python train.py --n_experts=48 --d_shared_expert=128 --balance_loss=0.0188 --balance_bias=false --router_noise=0.05 --router_logit_norm=1.0 --norm="rmsnorm" --beta2=0.99 --seq_len=1024 --steps=5671
Below are experts of layer 2 (counted from 0) of a mixture-of-experts language model. Rows are named router (the router's row for the expert), gate (a neuron's input weights, with its number), up (a neuron's input weights, with its number) and show model dimensions 0-191. Each number is 500 + 25 x the weight over its row's rms, rounded and kept within 0 to 999. Numbers have three digits each.
After each expert's rows: "gets" lists some tokens that make up at least twice as much of what it gets as of all text. This comes from a sample of Wikipedia text that the model never trained on. Tokens count by the router's weight.

# expert 0
router:524471501455489552493527522500516499472457495519481505520491503542531550481473494490490510477539453531456526525498514467493514489472476530459490524531515481490510505471506470515434523482522493518512475499521474533518531495494482493524465516466520553500487545466470497536473494463496484456466505494489506539496475484463451496473506485530513464540487496520489462496514502498467488481502505503487519477519467468516449472444459518463518503493526501523487472557497509502458492511509485462491521505499463502510484457485496524547497503467476534513479495460537495511502457517475499492
gate0:517550512497508499474482487457474523501532547494509532512499535451514442519492489521470487495515480521490474509494505517481503460482500517488445494519498476513459529535471494504507561517500475497544499473475487504500527504506496507441529501484508514413473494503505518476472526486483545498477495500476514498500479543510519491471524461466490476495507521496513524479514466483519507551467493503507448507541515493482523513506493480516515511532543443500463540524484520514479504472533464504516509502510482472479522545507487503488495537491450489539551491502461531492494461470540476507
up0:518521510517520529473515482494441489495490523471514486462499481514454522532519525489505509501499501473495489525502494473451491519521522486499519507522472520504513514498506535487509483477492484466524493500536516533506496550544504465504469464503512489438482512460466507466480520477464551486508551505522500472517515447487501488470535507479521460532518492442525483537478524519474502557449499539492520512507509487510534530464443475502523470495474503474498529488490513483480482502550540466509480540515537498510513496535495498509504523444484500475517446501492502501467512534489488554
gets: "2", " in", "3", "0", ".", " I"

# expert 13
router:502501520505548467502509510482487461476483525532507513517479505542496521484448521523493503473537526477495508523446509465500532490524541508478458527503493470511536500502561501544472543477505528495484496501494500476528512524524510576504497488515524599485475478461502517524524488501526510455481534486479529518511489482501474503498522463556535467526484475535474493466520524495485477473516470508484515543505495509484473505498487494497525534494501492512488515523526528475477526534511449452483507511522483522520492502491509491535514532507481457526513508468522493480490446493511489467
gate0:488513482503455520509514490516498495496522479496512465489536543459495551481550513514530451491487528536521427483467522476523526541515527495498487473511443533445491497473514511494546491552516418488504493483489493487515490509504496517505478512468475542445501500523534479513463536511483526506510490498509471448511512479511482546487530496530479512478477446508518501479522492476485500511497492492503500480504522446504501543491481567525514505521520480502475461467512502476500506520508507505490470529494496492480462498510543492502471513507476504488526503543539460533489514529499515509
up0:527476517451539490469505490528508500517478469473519499508474454495511499501489569518547601522472505495455529510521526516471485503490444534498524503516512498527468490489475524490487517452498525485466460581529505491475495516483534485472522500536502523519491483494506482529469490471507500490506482485511523529516490502483531505532498472495511486511489514482523494491458487515489484512457532485455506540491504497485512508522560496486509499425519493475495491499469515470483482491480510459571511482517541506494520511466516507488510527480490463505528482527508500498477497497474462497
gets: ".", " ", " of", "ing", ")", " a"

# expert 3
router:526501527492517542489524496490458498476461483512475532499453504485528482475496502512465492457488480470470533531487525458498518527490490525469484535506535481574493527476541488529508509467505547498488527480514514485530520529508498546508501525508522514495466516534482486526508452475501495480474537522466473483464536475492497516480512489552499463578502467521462493540497524505514492514520502550493506500530510516513480502476493504515520504511519484511528466520504535474467498509473445466464505521488496542497457505499511485552479499481441537484537528481504495493483473509494471506
gate0:484477496528513457477494489535498505487468502495528528530537487519472509520514496479534453508527537518484448508440479479504451538476516489484487534478465554510547505536449493482492504511488513522477489514485481523523486467515451521508545521495498427462507523460474494517496506528505479464529519506516512500486542494491493530509485463492462508552528489515532525493502505463512468477505505481525492524505483538477514531499504520509540509510559529503471493541513503525522510511470497509497484531481457501504510549538490472484490536481543461515523517525522467510472515491527506473
up0:509536493548507459525525500483466528521509491481438465489502548541485489533525448520513492490460506503513486526532511525475498516489487496465492545489505444504506479488541479476482522483502543507509456531484524484495505507484495489521486531468515521502530512534450526507482520509473496490513498509511537442463507502511503496465509485520467512478502505447496484510498468476506547506528512498506499464512452490468489527515529501491508490467484536535468500541466492492506540542461477521540469520470526542497489514506558455491517516501511512509510454537538522487509448473481507493
gets: " and", "5", " a", "i", ",", ")"

# expert 19
router:472484530455578515480515444490513489484506481503463453478498487518485496493472500506485489469477473500494557507492470471531540476455509440480495498464512466501518480493484513489475493519493489532502489474516518489493501525506502467491488492472514503540481445476486494527488479497461496491470525507503479551443538494521507508511500530528510452522491520512466475502547543456523480544526516508509514494517487504479452471472504522484512503509484467508481475515491518503479525564495472482519518578478481483485474508441489495511486509476508506483491538460529472503524483494509497471
gate0:459513491529495475489528483497522505510510490437500515489496496515457517505506477542491475450473491526494533503474463500495488457492480517531451512510491497475515481572472509536515508506495540473524531466529507515498496511470512492478511541509526495508523558546514507541472483518505484483528531536448508492576486481485529491514498497501520515514487519483486501517488543527503472497481467519521557466474497452541491500537500500507516536522518519472510512518482456510514481514482484517490484468486505481465446535507468535476518491505516551531488563513482495494534532511515511508
up0:481530468484480514514516468492506537461520418520472530507496493525486531521427525470482483511491483519475492482495498483497464475440513537502512506521455540533508461521484524501478529449527532502484449505528483546464500560508515499503471506481553461488475500536516495493494492534467492506498540504518493510512482534499518527504503471549482458522509523471489510528496538525490472477510530479494514495491471527479497502480495485506486543480512482476530514523504526491455496510475491467506472527506479518516471476484495543486525538457472474526488491494484527485500518533524542504
gets: "1", "0", " (", "2", "3", "as"

# expert 25
router:502511496486560516484513494479514497494491495503487542511463489523517478488508518506458470522478500506499513490526485504547515494506513479489464485445506513484485507491516496522487486495484510485523443469489484496495488553540519478545476523460536524519501500463461531535524524494531506543485505519524459523475493510496487510473539524491567438498473503532534498494496528486456507503519515530493487483468475492542481475481502466501529468492518521555519528508523539532477489488479486507495491518478453510472500491450505459472461550490535553491446547455481492501489488509518498467
gate0:501477496519501480508512438526507516497480548503473476477501518458502488523517498564487507514541523520501490504522508469501504540545508516516508515503523475464500480476529539494536472493523554499524473491454511497492522482533495479501512508524510523508543489437517507449478528498457482502483496498505518488465501498511486503515504508516518503496551479482515478497534498486484472527494484499500478464502473500463487496534492521482475516498474541461526531493553484496504508486482536544463499503464455529514511509485517449524506456437465450487472540482478515503509534477568533531
up0:512468413468510515503533547510482468525493516489497527483508546464468503522513525469506493514465521495540527531536510484502514466469478494467476479506540533509497510511486489519492473517519533532497504494497525472521459471516507534511483490511475498522521499467486501532490531503527530492531514472494506523530539492526479491473501487493446480469542510481516465497515479506492518482499536497522504461480523489504493508481501495481488449498473518477491471438540480510522496514518495499516477470530501516522481532511516520498454550531508470503469452452454503434487523462494540547
gets: "9", "0", "P", "-", "ab", " m"

# expert 31
router:465499511530488476515528488475524530507509507475509474533504464477489488498491532536482516501453482496502514458505491527514523491498485530494538516508523524553496483509486488515524491483495460490506513513536492491452509470461499521482506515494483469482500496541513493527525536503519563504527463510529504479439477516458514487536472477489549498517486531510534496510496506535516495484454482512466515537487503513555531486541486523499475481483539504481556516526481450565536480509471480492519518485467539518516582519510489468489506477491509524523528476527488493506517522499484442524
gate0:508528480501497469538460511526514543551494495505522512486521509488443486513483486497480523519523520528506495522504463520528493520552496477456483504495487492483487475488566469459550514502547500483490486506490491486485489508531518501507511495512535490507507556535503505462489526495521497534509498508475520462469517491454487474442553487512516495489497500471509493470526498534414489516527516484480477511464509504472497485516497509511474514501531513463537488485536503471476499515463541534489450467499483501460536518471531537463527485486499497541523476547479516537472516501456498498
up0:499518478498530472503517492521459499499519539487457459495509523503489482548511487480518482492464505488530475498526539494512496489536476517488424502532527524524515493475504504523498533496496510490502520471530468441500481505526460520480513535545509529516476496479504527448482534492492452469495548501488507497509501511446517494494522550502511511458491537486483514512507502539489496492494500505501504476480490500493489480513504466526572542493520494548480468438440472490510504486463531518512504442517501516508443482493522495524485518518513533506479483467505498496523542557528529497
gets: " ", "1", "2", "er", "th", "s"

# expert 20
router:492496503497530485496515474487523535552479485467472493484498497480477452512538538524505515539418489505515496482524481525514453496519502536503538491476500541489468494506493501490513492500451478509508459525508487457459540514508519480498485461505466493498518509513489487508483496528480502546540501490492505500454466537488522534505440476488529532485509513480590507539496484514472497514512532486481497487491475511530552553498501510508502488511527497505544486520478470528510498490509498531504509462496526529442552529485506470454510512494521525496478474540464490483536489507502506475
gate0:483500564505546514525484473518491491584512502503483507457520466427476511524501515523527472482541535486538506493499487495497507451464494493487521501484513494486466517508516501482560499533516467497490535493471490506482503530498544474465496491502480479508543500485489498508503494523537480516530467507506503455499495506476478507474548516506527499506497498464478530523478462531496525517477476474496488553513505499516567533464475522499490500483509524504484460493536464497517508482489496569506504467466523523472490517540531455491453481516500490511470463501459495516514508521491505457
up0:540535482476485533519519487469537441537471484492425502516520503487476511502480557475493520464510516517494472527486467534490463513488503479486468521488494528521495521497519472495531523506481496500485515505493496490477546502551495487489507455522483494465539501518459486509497502502506501569547459527522515503494534500492503519471515492506467505497518518491540512522518493494500497513458540469515436508534481505514498519467469493496520530477490495511554494489482465502462441542448490541479491490547493499492522511515501509477473478487507537571491508479482486533493460489502513495
gets: "9", "1", "2", " P", " H", "od"

# expert 38
router:492500498529452509538460505494475517505514530490510489483536520464472500526520464486529502516504524498524477488505507555479490537480471521535510492560472503537460516522502486468517493519496476495507552490483513520474472485499510489479511477521476449509511498512587493470509514512521493536550496492521505468512516505514547526492518527475460538455489508468487512461508480529504500502477485452526459512498514491480529495534520491538459483531494508470450505472522512499548507519450491534496486479516486468494474499546512497483481495557503473493532498488487482530447540482473510517
gate11:498493542503469498484471517529544554534515473439512527514495488531475541496480531506489533504521475462498508496490471535482473486434474488525493498481481516472511487479531495523508530504490500490425488486518482483509502493490492485498519509532509534484551495501504482553488482512488524512528481477477546490503516497540505516529530440441493471523489517531536506540477465491507541504536468475557448487504529514496506458522458525522488513488490520487548488494523529446533518472525507517511502500474531536532495500530501511496480523507516528482489487498504516502471510499520534528
up11:504478491495458474458503513481549505494491502474485539464458490524489549495481526482517519488525508494514533492476486528499468478478514457518502472471495477514459478538509511503506502477529502500478485509481496513550486496540497462509520542559517511486513506516480487489469473498499506541508484473489503492523525464545518554496540476475498478516517484529523542531489500458512464500515432477532455481486506488498500448475463508507502544474495511463510509486553532455531536492503476514470510494492520504546497498523502515480478534540542544495496506528502516489550550460521496499
gets: " the", " to", "|", " an", " that", " his"

# expert 7
router:504506477516484485513503501512479521492516492510544528521493485455505478491496430507455488522514528495496504483436507503549493481489516503509538527484503508483498541513507514498476529519477502481530495515514519506520498520516424465518498508475490498519509538500502470487508528470484519483504497454521481487513509496506535518525513512506550499461531484493506544513492528539524447467516539514514519525538568488537492503522550576480502493520475470492493525528526517522532505455507514498519449477521476449505489462541472486534481491510446501485492543532473527491506469510488494516
gate0:427472533490542484470511496502480519527518508451497510505495492482480486497512497536484547458503531507507508517458499546482492496504507503514496501497547469492501511504487519467507522544508471519495502514454482502500517516459548512494522477511498519521533489490494502559507474551477547495513499511466496522543412460464542509502490470499514492457487541477527476505488497526528498470485480473496501511538531498530480514505519475481512556485487478491486496470512492521526495512505489473527511489536526505515573538471496521489537479509485548502519514496497506544496525451483530529
up0:532543442521465526490484529524564493474469532547495495480505501501540497521499503461491480537456503513444493478546502449510515482486506507484478492474509525520537487512518464541496495466517511507506495432547495496477497494487486500491497479495529454504473498444479510457490504484516459511481505526538509488502553496468473526489508487489524512545472436494487493520521520451489519510528513512523511489504480502486503444494511478458505459525491533497533494521494493519472513519464520483495501493503462512493479452513521490503498527484536474490480481490478470490494491567490471478
gets: "0", " by", " the", " on", "1", "2"

# expert 22
router:543476497476508524452499513497519505483508511544463507501479511510538538468471522508485484495503434514477526525504511450500546545493490533492487491509502475530497536467496495493503519518503497507509518498550446500497495521492490532500478501444502534504481509504491486558505485473499485503495523497498459562506495519521486487510536524524509480546495472507485451487510516501501491496506520544505512466522474523484469463487465472539482520535508480499485470533472527527483499501520443514476532489487441464548485485465459500561478532513488529492562520494516480471487467513488516478
gate0:492539490497505542475498514506514501538496496505500493497466494466487524498470533471488524518492497498538537509530528489489480490473540510496440539520471478534479494484481524524524504480527506513532554516518497518506505495475501491496496524522475480499464487507489440494536506520466472487495472525492514459528437443432448491495460553487479498508482468520497488487510454529510487504480464488512504493499530498492512518455452501480495490501531498494523549456500528435473540494485519501474506498516478490485519470459526503522513458536498438495460483524495470517494525508497501531
up0:487477460499533485528494500508486543526526495500495445498492498496503516438507489487493496487509508539542526477512507515459486529450479523577458523523475491504468506502486516501487464474513479498460519543493482497482531494462525504487450534491497515504559524497451487493497471453524520488512516533474531475530501519490489498506519477499531515511474498495503501537461477518506518427522551490504509518524489455493490477513487457493482473456486519530478506472523489474496523466477528489478524536530502475522490521492502459508489451538439468502488477528497461523489514491490503490
gets: ".", "3", ")", "5", "1", "-"

# expert 43
router:498507419529478502533492562474490504497572539493510477503509456444510505509542489493497486489501473496550472482496489520466465470501501475542503500537487502490523505497476521509535485523527478494522521503500473501501509481466460478477578516474479502488477515538497522503531530487466504449502499530461521531523473534478509497504489542521482536510495480447492520500522475540528503500517473522510501497503524513534531542555489479475470514495515483499511481513453477513531455514539487492492513500509529488506489474472484491528516465538501488490489506507485524505533552478495471523
gate0:497507467538488537530490447522493550527491541478495524542520467493497515519493462499467462475517478516508507477523519494500483509530477477496544492502537500513457519496491540485470533550468498521514477514506516491437502474492495480516480440509463526462531520503517496503502538520495520522471472481532505547520485506514491542480504529506528515514525482512523542490512512511539518506475453523513485491551527527492487488515507466493498499510472539512527498481514460468555557482521489509456513510514498508507484476487435517504511503485468516522457499472537515524481519489555479530
up0:516487550472519455464516511477513455497495493516485481470482534503489485470509544513526526522485532499490499534476481499502527501489531516497474515480470519481531477490503452524524473459538502494466515491495474487552493525530503531482518541497553480538480465509490510491498476478498484469538531500486505461472509487476517478510499459492479501489489537500489452529481494462455466494514536460490517513465462459493525518486506537518509512494533484496473485532492536529424453521490535492544478497473495491481523519526549469491464501512520484485524497527474484494534501500436517484
gets: "2", " to", " ", "1", ",", "."

# expert 47
router:504494504487530494498502493471508483460415518499468523488503555509529508496499498485474512517484522498487522539494504498520543541484522523472489500529484461534523501504505493450485516502549509510497523477510471517528513514498516529494477505524489509459435530465516523487504484529485485532463472515535503478447523453528474497482526571535493483510489498517444480510517491472499513499523504493512548505435464446521491453521498438485513476480520504536490509501489518490462509542494469499485521525516486478493465478512541469454483484506491463510487536512511490498476528501493495497
gate0:524504475471513475486485553471466503524512472534509481508471481568492552473482489511498473505500443502529496494459535522498484487476502525436498524511490506517513487487550515527492529477497499492479504513509485528518476508517493522468519526473564496518492524502494505486492506502501474496480512486496505529503460479458520485488514488479536501548495500502527467541487523485514501475483444479499461451513471501513520520504434543515520476503510528539532502497512482450502531524492517496493479486486445532485494508496510506476451430510498506536509506510553521518491482484542442482
up0:493539482492523516533500506463508537501498459503477497496532500508487495476554507496469493524495528493454509438500488518519462512485435499469484497502523534537521517503463497525467486468444500508501491482496524515564532513492484509487495503497538484539456490535538496515510516492461491532471502507510527492523498498449478508496504477467491543483481498484456514530491475544553502501523471465533494437527545541519500488484481526500486516501472509513509485578464466518529520503513502508507503501497491483525504541445473487518457506519478514529502531497470483472489479470519509502
gets: " |", ",", " it", " It", "ic", "|"

# expert 46
router:534530529505505478488481496450515499498533522495498465531501520490501494493494467517532499489523479532528506502463454509543526445493474499498505496505482518519489526518496553530480532470484494490512480485515478515506505504541489515508473533455526508472479497452514526569521481519499469504518470530483523534464502501493524487527517504507532467494464486519518465522485520504500536487523507519501494538461468515485478486548530534484532486481489497496514463524459520574500481476468544496504469516455506502483452517463439508492512497499466487541539518491489442514530467542505498505
gate0:464510517531505481501478474487501533506508484492525530492475492521486472519500557526477475517505479501554561473489490493474484522445517507518497511487519459499522468508446547477487515533496529481491474492487489496524533518529529481493507505472484471515499529497490426496525511508551566495507522528484497537524516514525515469508502487541500457520475508456508539502479498537523507453510474529463519480528492500532475494526473526504496502485481522487508484518485533547492525505470482518526536533514545569497480497516504496480504512508526539493541469496513481471486535441498501524
up0:497552449519491491483520500542480468502499515518542492441534550509491494480508504498510470507508487488478518474536509551519526513519516499497491520519481509489486478483493465510530512482567489500549533513504546513504483487505479499505544490498505460535534474474487440446511513481472523491503466478534507489476497506507507525500506505564524501510481462506503434506509542513549529465490510456502513515480534467502510521500529491511512470477501472503465497454508493476505502567475507480468525523522480472500511476520479482494479440466480501524523502477530506529476470476535505506
gets: " ", "\n", "5", ")", " is", "4"

# expert 29
router:501491515533477479490497480525456508463486509525497452461510507481486538453513500503533466481531536526493475493485501450507524512459534471513499496482545492526504484497499503558451510499478532502507521511506510528525509485482543495496523534493530529465494494480480491515533496468522505549459471534498475478479563486508472519490531542482494509517512496490451534514524465535522515516493509493495541550551494485465513527455516491507483496489506529488529519465493557496493532503511541484476512506479479495534458521483521543497470498489480482515478504521501484455438537468507488518
gate0:519517489546510465497482499490489502507508561522518500496528531502500519531498459455491447518511521480515502531467486500504482513496527481521494513477494531518485485510510526489485497474509547472514531552529515509484503498531494528550496487484521524487486526499507551443497553480457478514494484536490469488461524502484497519475473538517478513510511470522514542498516480485538484481453513547466515514496479511502546527520466470552482471502497523491503494513547446498498470530462516551442481470505487528476532511528492488491474505475497483478538493467483552512528493504515537461
up0:489484467512497475451545502473480502500450486494512502533479496454487506489503438463492505530497462514503480517480496488534501526499495498489499524480469533534505462490514503445514510482507510487465473518481504474469487466491494537518489519442495463507535508504472498477507507492477456492487481491519473466487541517530529554482478525499462500467507486492502489475488517492552530470445535478443472503499511476525518509534468498509507469487511468498464521518502471480496512520510487501490569437493484535491554542480514507478493494506509532511494484534537533489513467501557496460
gets: ",", " |", ".", " S", "i", "y"

# expert 30
router:503510513481491516529503505485493475497487501509515485507495520533515460517495514495480500518507480503513485516515528468483494525508553483482452531501532449526538518460526474459514506489548530487491512494501549457481497505510526512554492503516501525519490468473455511490559524477477505458463475498480500473556505459447453484475465542522517482506539504507471482507512562472528490516517482517508486495480512516498487492482486468475535507466499513521473522476498533444485520545492469514469485525584464493512484500484524494521481480502521498464512544480521488530487483471505542498
gate0:488513477461491483506466556466469502552528504516487523506545565497496504475495497506533524477506467496549506518474487525506506552513455477495498458492468525521496474487447563481502509502481481479426518514496475439490484531506517434495512475493476504538503512460503546509480520504500488524505518489522498500462536486511531505470451479494479507495538445503494499473475502479473509490468484513506473522495523534498520487477489483517455479466511519500498466498506486493503519504506530520498461518499509499477508547483477478492461523487511487499515453488520465515486496508497435527
up0:494498476466492492461484555552486447480497494501468533535536535508496487492531503471498460472517496490508458487505540492463525496512519472482435481509458509496495488476509504511514514525514457480500542489508491439478504516491514533535531483483520497481453494461483532487525545520506519502475498486513471517489507513483477489447454502504514490487457481488480505523529512483522498521495498529514518505498529471487500513507489449520491435474561498488511496486513493498471506554471501479457498508534485432536520475539506450493510459511543488513496495505538506477470483509489476502
gets: " of", "ine", "In", "id", "il", ")"

# expert 40
router:509463513453525537477552517486528498462501508512490522523463527550521470468474488498476494481514479527463524539515529460531521550489529497502469499508539470524519482473534469480450511482505523477499493448524506520518497487503452531502452529517506542491461518498476483525519498455512474471443511486468490499510496478505484474489542505518479463540500482519460477506521514484498512500537493511490530462530485501495447471471466476473513490486502475522502499541515542504466495521497486453509546526506481513530518489459525485524526520442517518495496492472526495495502478506483518527
gate0:510528438499514496496496492512544478512482475518510537506460515510507516482527509461476494527524517492516528518476498476513518525509531451512537485455505488463509514512475484480483470517529476521485535467459471516539533519494503548484505529467527490468483515466510446479524438506524429484502474506479465486520517474491482536471507508504531516495489506565522460484519519466529486524466509470513459496517511549490486480489493516508480501446534464500488473502482559527480470505542484559463533483482503502471501491517534478501547496501519490510481510488491481514492492523505512510
up0:477478482515515507511489512472495494499514463495488490467522483517501541522544502494491469518481481507522562505522485502556512467518514534500515508516501485472530487508464489478556487495445498517494527490494472502508479477480505535527486491473489486493495494554487396496478471489492500535507480515474514491505499482494487484438508459511524467477490517501546451479481481539488501530455542458524538539480492541492441513516491516494514531488492501525504499485476502466517492513484496509516509503508519500499554497486542475473547511490547483543538462495470470481529504499492511542
gets: "7", " ", ",", " a", "1", " ("

# expert 17
router:474474510495509498540487485520515511522474485496507503449520518475467501525545520497553512541478512501536473482530497531492514526488480515497500491475473495504471509515477498456532500531461498524471479547490483466487484466501532477507480461512463495488541514529488495470478507544522483572543494478489508472461497498516502540488470485476493543452500518485573498465499463491480517509481510467497437494494505502501532517470497532541456510509516504474489508466508461482514516491513477557477469460496541497444542517484492503465497526520493483470499483504450479481488512491503526492
gate0:527505493464476485506549513503473508548473520514515484494487472507459564505509524515499544513528507525481503517560534507496464508504542531529521501567541531525513458514540496519500491525494463466516480514515500537521485525492495487503541515458501481510516458478486538494502499541488462484500536442498496435487514482486487511523567491509510489499447490478567517545500461486521485502515482507515492489515485497492492469501496528465519476504530495481511517531514491533498545495501472504465465503512493458480519510487500545494514486508479452495473515502476526531485485470476504502
up0:477482512522532520503464462511507480427510460467483515490487539460530445478477479462487482475449502515508490494471479471502549503475477463452516513477448462486483555501509495486476514495506501521489505483507490456491505500496503528529450480546506519485507510515512457504524480484509518528505464559487475550493485498529501490487430524481510500474541510503441488461487515521499512495495512488453486553504510504499518531508515479557503494496485480512481493479465526486506499505485499508518526484500526547524483487510512442506468506484521525532518489498505471478497516532478529522
gets: " the", "s", "C", " W", " R", " U"

# expert 14
router:503504475514478502536457517504474519530545513484528493493528484455485526547542463495514486479530538467553449466479447534464443496497470504530488490501473535454504477518483488519542464544501502527501506487430489511480488495516494464455523479477463470486551498509507524481485473502486499480559492503514506517515505523508537521507500482465485513504507502467464515498498502492501512479468463483554479491508529500507515534553527491464480525509484523487500484468484456499548475490516526519520478499503510491513481502527492505491500446524498510517498513537481524488512543508545492508
gate11:498507493485490523539489517483483479495487519553474487467508529459532512516507514518516474496519459499485478502502452482511488505484535495492514474473511533518496459453555541469520510553472501502504487471510496495479494498499473495520530520486503477478521518509520548537464565452483543524503483526478483542454536526499511531477481510516495480501501463477501519508486494491488513486482485477504487521467513481535523508542523516518488487503480538533537526495495475513500531453545500480485546483468475548484465436480456454498523479471477510490513500503535505440493466527507495470
up11:491527458481500502506552519494504477505501526558467490465528496443531527487520507501537460492539473482529467535494492472509476513491530510493486522505500498505493453460545537476506513547428527504489490484488503508459495505521476493520535534502484487506523494490485547517490578463514526513526490511491490518473536520526505476485493511515478525517522458514523512466501488497483498504495479461495488540469489481531505496530526527531459511475494516514512505498510476512516557478500520470483532489473474524495483423477483477458515483459450488494493484486516501480500444498512477493
gets: " the", "\n", " The", " a", " his", "The"

# expert 9
router:538471513470498521474518533468539479474478482513465528536477512523540484490460499500477524499520467570455533518511498490523522530505536463489483516525530491522539480493529484501457494474519503469514508457518500492514527495495467539526466504497528542500476478472425480516512486476506482466485489487486496521526505470485450477489546466550476444524472487537470470520515540480501510510541494555490541469538488500502471476470465522489526507476530476499490504533489523492464503522513488450510502507490487500529514491476504515536510516479503523512512505495520510500477481526458511503
gate0:464519489539516472516529469498501500489501490498514456538495470478503497508481523514484469496500504509481536451499485543530512557472514506529519517527490485485518497502495448506508519547516540522557474493481505568528528502545489492482527511527502492456479447514519482514490479469515521460523528548504511502502497496502526474536531537525484505507482506492465478515488492528521510480480474493532515464520521449478514456509467478487522521542514448482502498493484491496518476457466459511487482508456507471481478489467518530487542525473499497502549535505490494495576494504470527511
up0:495484467487539444518512493477513538499515455498521509491499508504463468487515540537510528521511498553480498476489494520544524516472518480504524501506486520520466458501485483507476508487483529514500452510465521518474483538481408481508483471502543500489514517472526499554481477453503497481521492483504492485517519515522519490530550472490484499507458532495487516498480517527516515469474510487526511517555536502478542518485530481484522529487505512519508475499504515473502480482516501490480474518455488535481511509474527477472525566453492480499529528500455496560548475526494515539
gets: " ", " a", "1", ",", "f", " ("

# expert 21
router:523480493463553537461526492459524492473482474523469532514494522530531468468479499499485481484493456526456567537515507474530548510482514459490469509517511462495523487475518468515450533475498506504505480470543515507540502534503467505528472516503516542493470493471478501546527506453538505462477532518495476493505505458489469490496517512544479482536467481513480472521516539470491522509524535526483519483528469521500458487463469504477545503492507482527506499525507551500471507534508512473550522516497470503511505480489524481509507543481522506506474492468530498529502480491475522496
gate0:483520537491530543535507481504483478514499486514505508545531517465518507486507463491499474484489482501547521509541492507440527510494499477471486546501485474465495505509465497507527480467504525518458530527506536490490537486436500496458482473482513504508525508491528503527502501540527564501528531500477523514556432515489501482511469509471526495454489536453496488512496440496500507513506470511496528494475540483521514520520479526456498526500507514462485510496508439530503486440504508508534554481464520495484499488543517518475511509531512519502538507518520523475488548497500500517
up0:485452506500510548503479472507495505514485487509487506521498522484533488477488512456519486464469513485510524477508546509491524495530503485497479534524431463495483499455496533505513454466497526456456483492496516513551496493441505477453553478506525534489541459496485532488525506520465522488504505533497529493520478529510522530542439488490495469493493499492523445486521495520511515515490473538505511487472498499499534525512461537475472488504490479465517509486484500548497512473461491465532532451487441509498475504525475498507514478546463515502527515482515552500528518504487474477
gets: "4", " in", "8", " (", "le", "ing"

# expert 42
router:535516501524540473495500504518524530513519472501482506502530492519509485493503555527510518529478458504508489500523475504497485451575513511514548521472508487489459480512502500491494521486491475506473484511521471509476505525499533470495510481475517526492516554501495501554477486535525516512517510515486522485488476482508517512504456489479563505492473508493599523501458479508485498506488524499445478482486474490519486505519458513508461516492510513474514557503496500524511497440501503530505456470487535528457531507469488480464534504487508516507485484550485541459565514528511489476
gate0:518505436489528525459521526501504494504524522554555512513460479493486534516507498504498499467538470536522523501532507487463484470492498512482514460512483529481481539459517475519511487469484476473479553443525489483503532487454513543508466498474488532477478511467494516505527502487508501487499521461540509529539528524489478474518488520509427496499543487491512495458502478487489444473467513490497481536489477484502478524507502498495501541488506511550517508492482479480464496454547483497514506488526491459483477479530489489498466505532529504508550490492524469457498466519524488547
up0:483513509497511514552476494467474523514491497505485510487474526497454511489527534503525508515508506488481490452506503528456423523489473487568478523523490535482502478510493476485514524527478534553453532510485510527525531521472493480468526522473473501505474540533488525484461467470510529471476521591535513532509486538455488490493489496500474482516494515500491535465494524520507505502516519518495472500528520544508534491514437549521466525492479512480549492523498503490507466483485479538469502483454494471475499493496523502546525502461495482521510487509474518501521521503510481497
gets: "\n", "0", "9", "S", "st", "5"

# expert 36
router:548514479462558527464550478510510450476500472529476498498480523539527506457442468487468502475475470524475538542473559469506544514471470486463517505474500477473513482503491451515476510479523527507541493482506486514518508540496473520539476491500536532522497527468478489549504499460507533490485527501486486515503516453491435500478471488503497484542486470524465462492517486478482532475509500520505508485514466541507469502501460520512502490497478506556503521516505527491467511543501479498518493513502454497532449502488506476484482524505485489484489491486530501515511469474489519490
gate0:480491445484464498485512536531473489491504486548490454473487505505531428478544493477496518545492515503539468515526538510470515518511472493518508514438481505499499526528509490504516540487496491403530489504495473510430474525495504500509494500503441513483498513481486533513535516499499493493488518478487475462477510493457489525471498510487460523507503463508480496482483523544475449487515536530523493482487517542490488516519477498520471504558469493490471519483496517497486536537503480522494501480516464501512481528489489471493466470499480470528508466523512462523498529553492505483
up0:495495540508536504495477490460529510502486507464484527465490513484512482482470480549501533466493519492474494516538469503539513567509502519487503503530458485516481501478494471488486482514498503526476493449495489515542529510505505516497524500518516461524508450518478464547480524491508530503492545514475479556489457456508468456503491521485502515472473536469528488508490458455519576525520474496474512508517505482513503520506525486499529500478563552489502476529494506499491547504496483476492474507486554503491488498465518551468544483502512498453477520501500507464485453468526487499
gets: ".", "ation", "-", "d", "at", "c"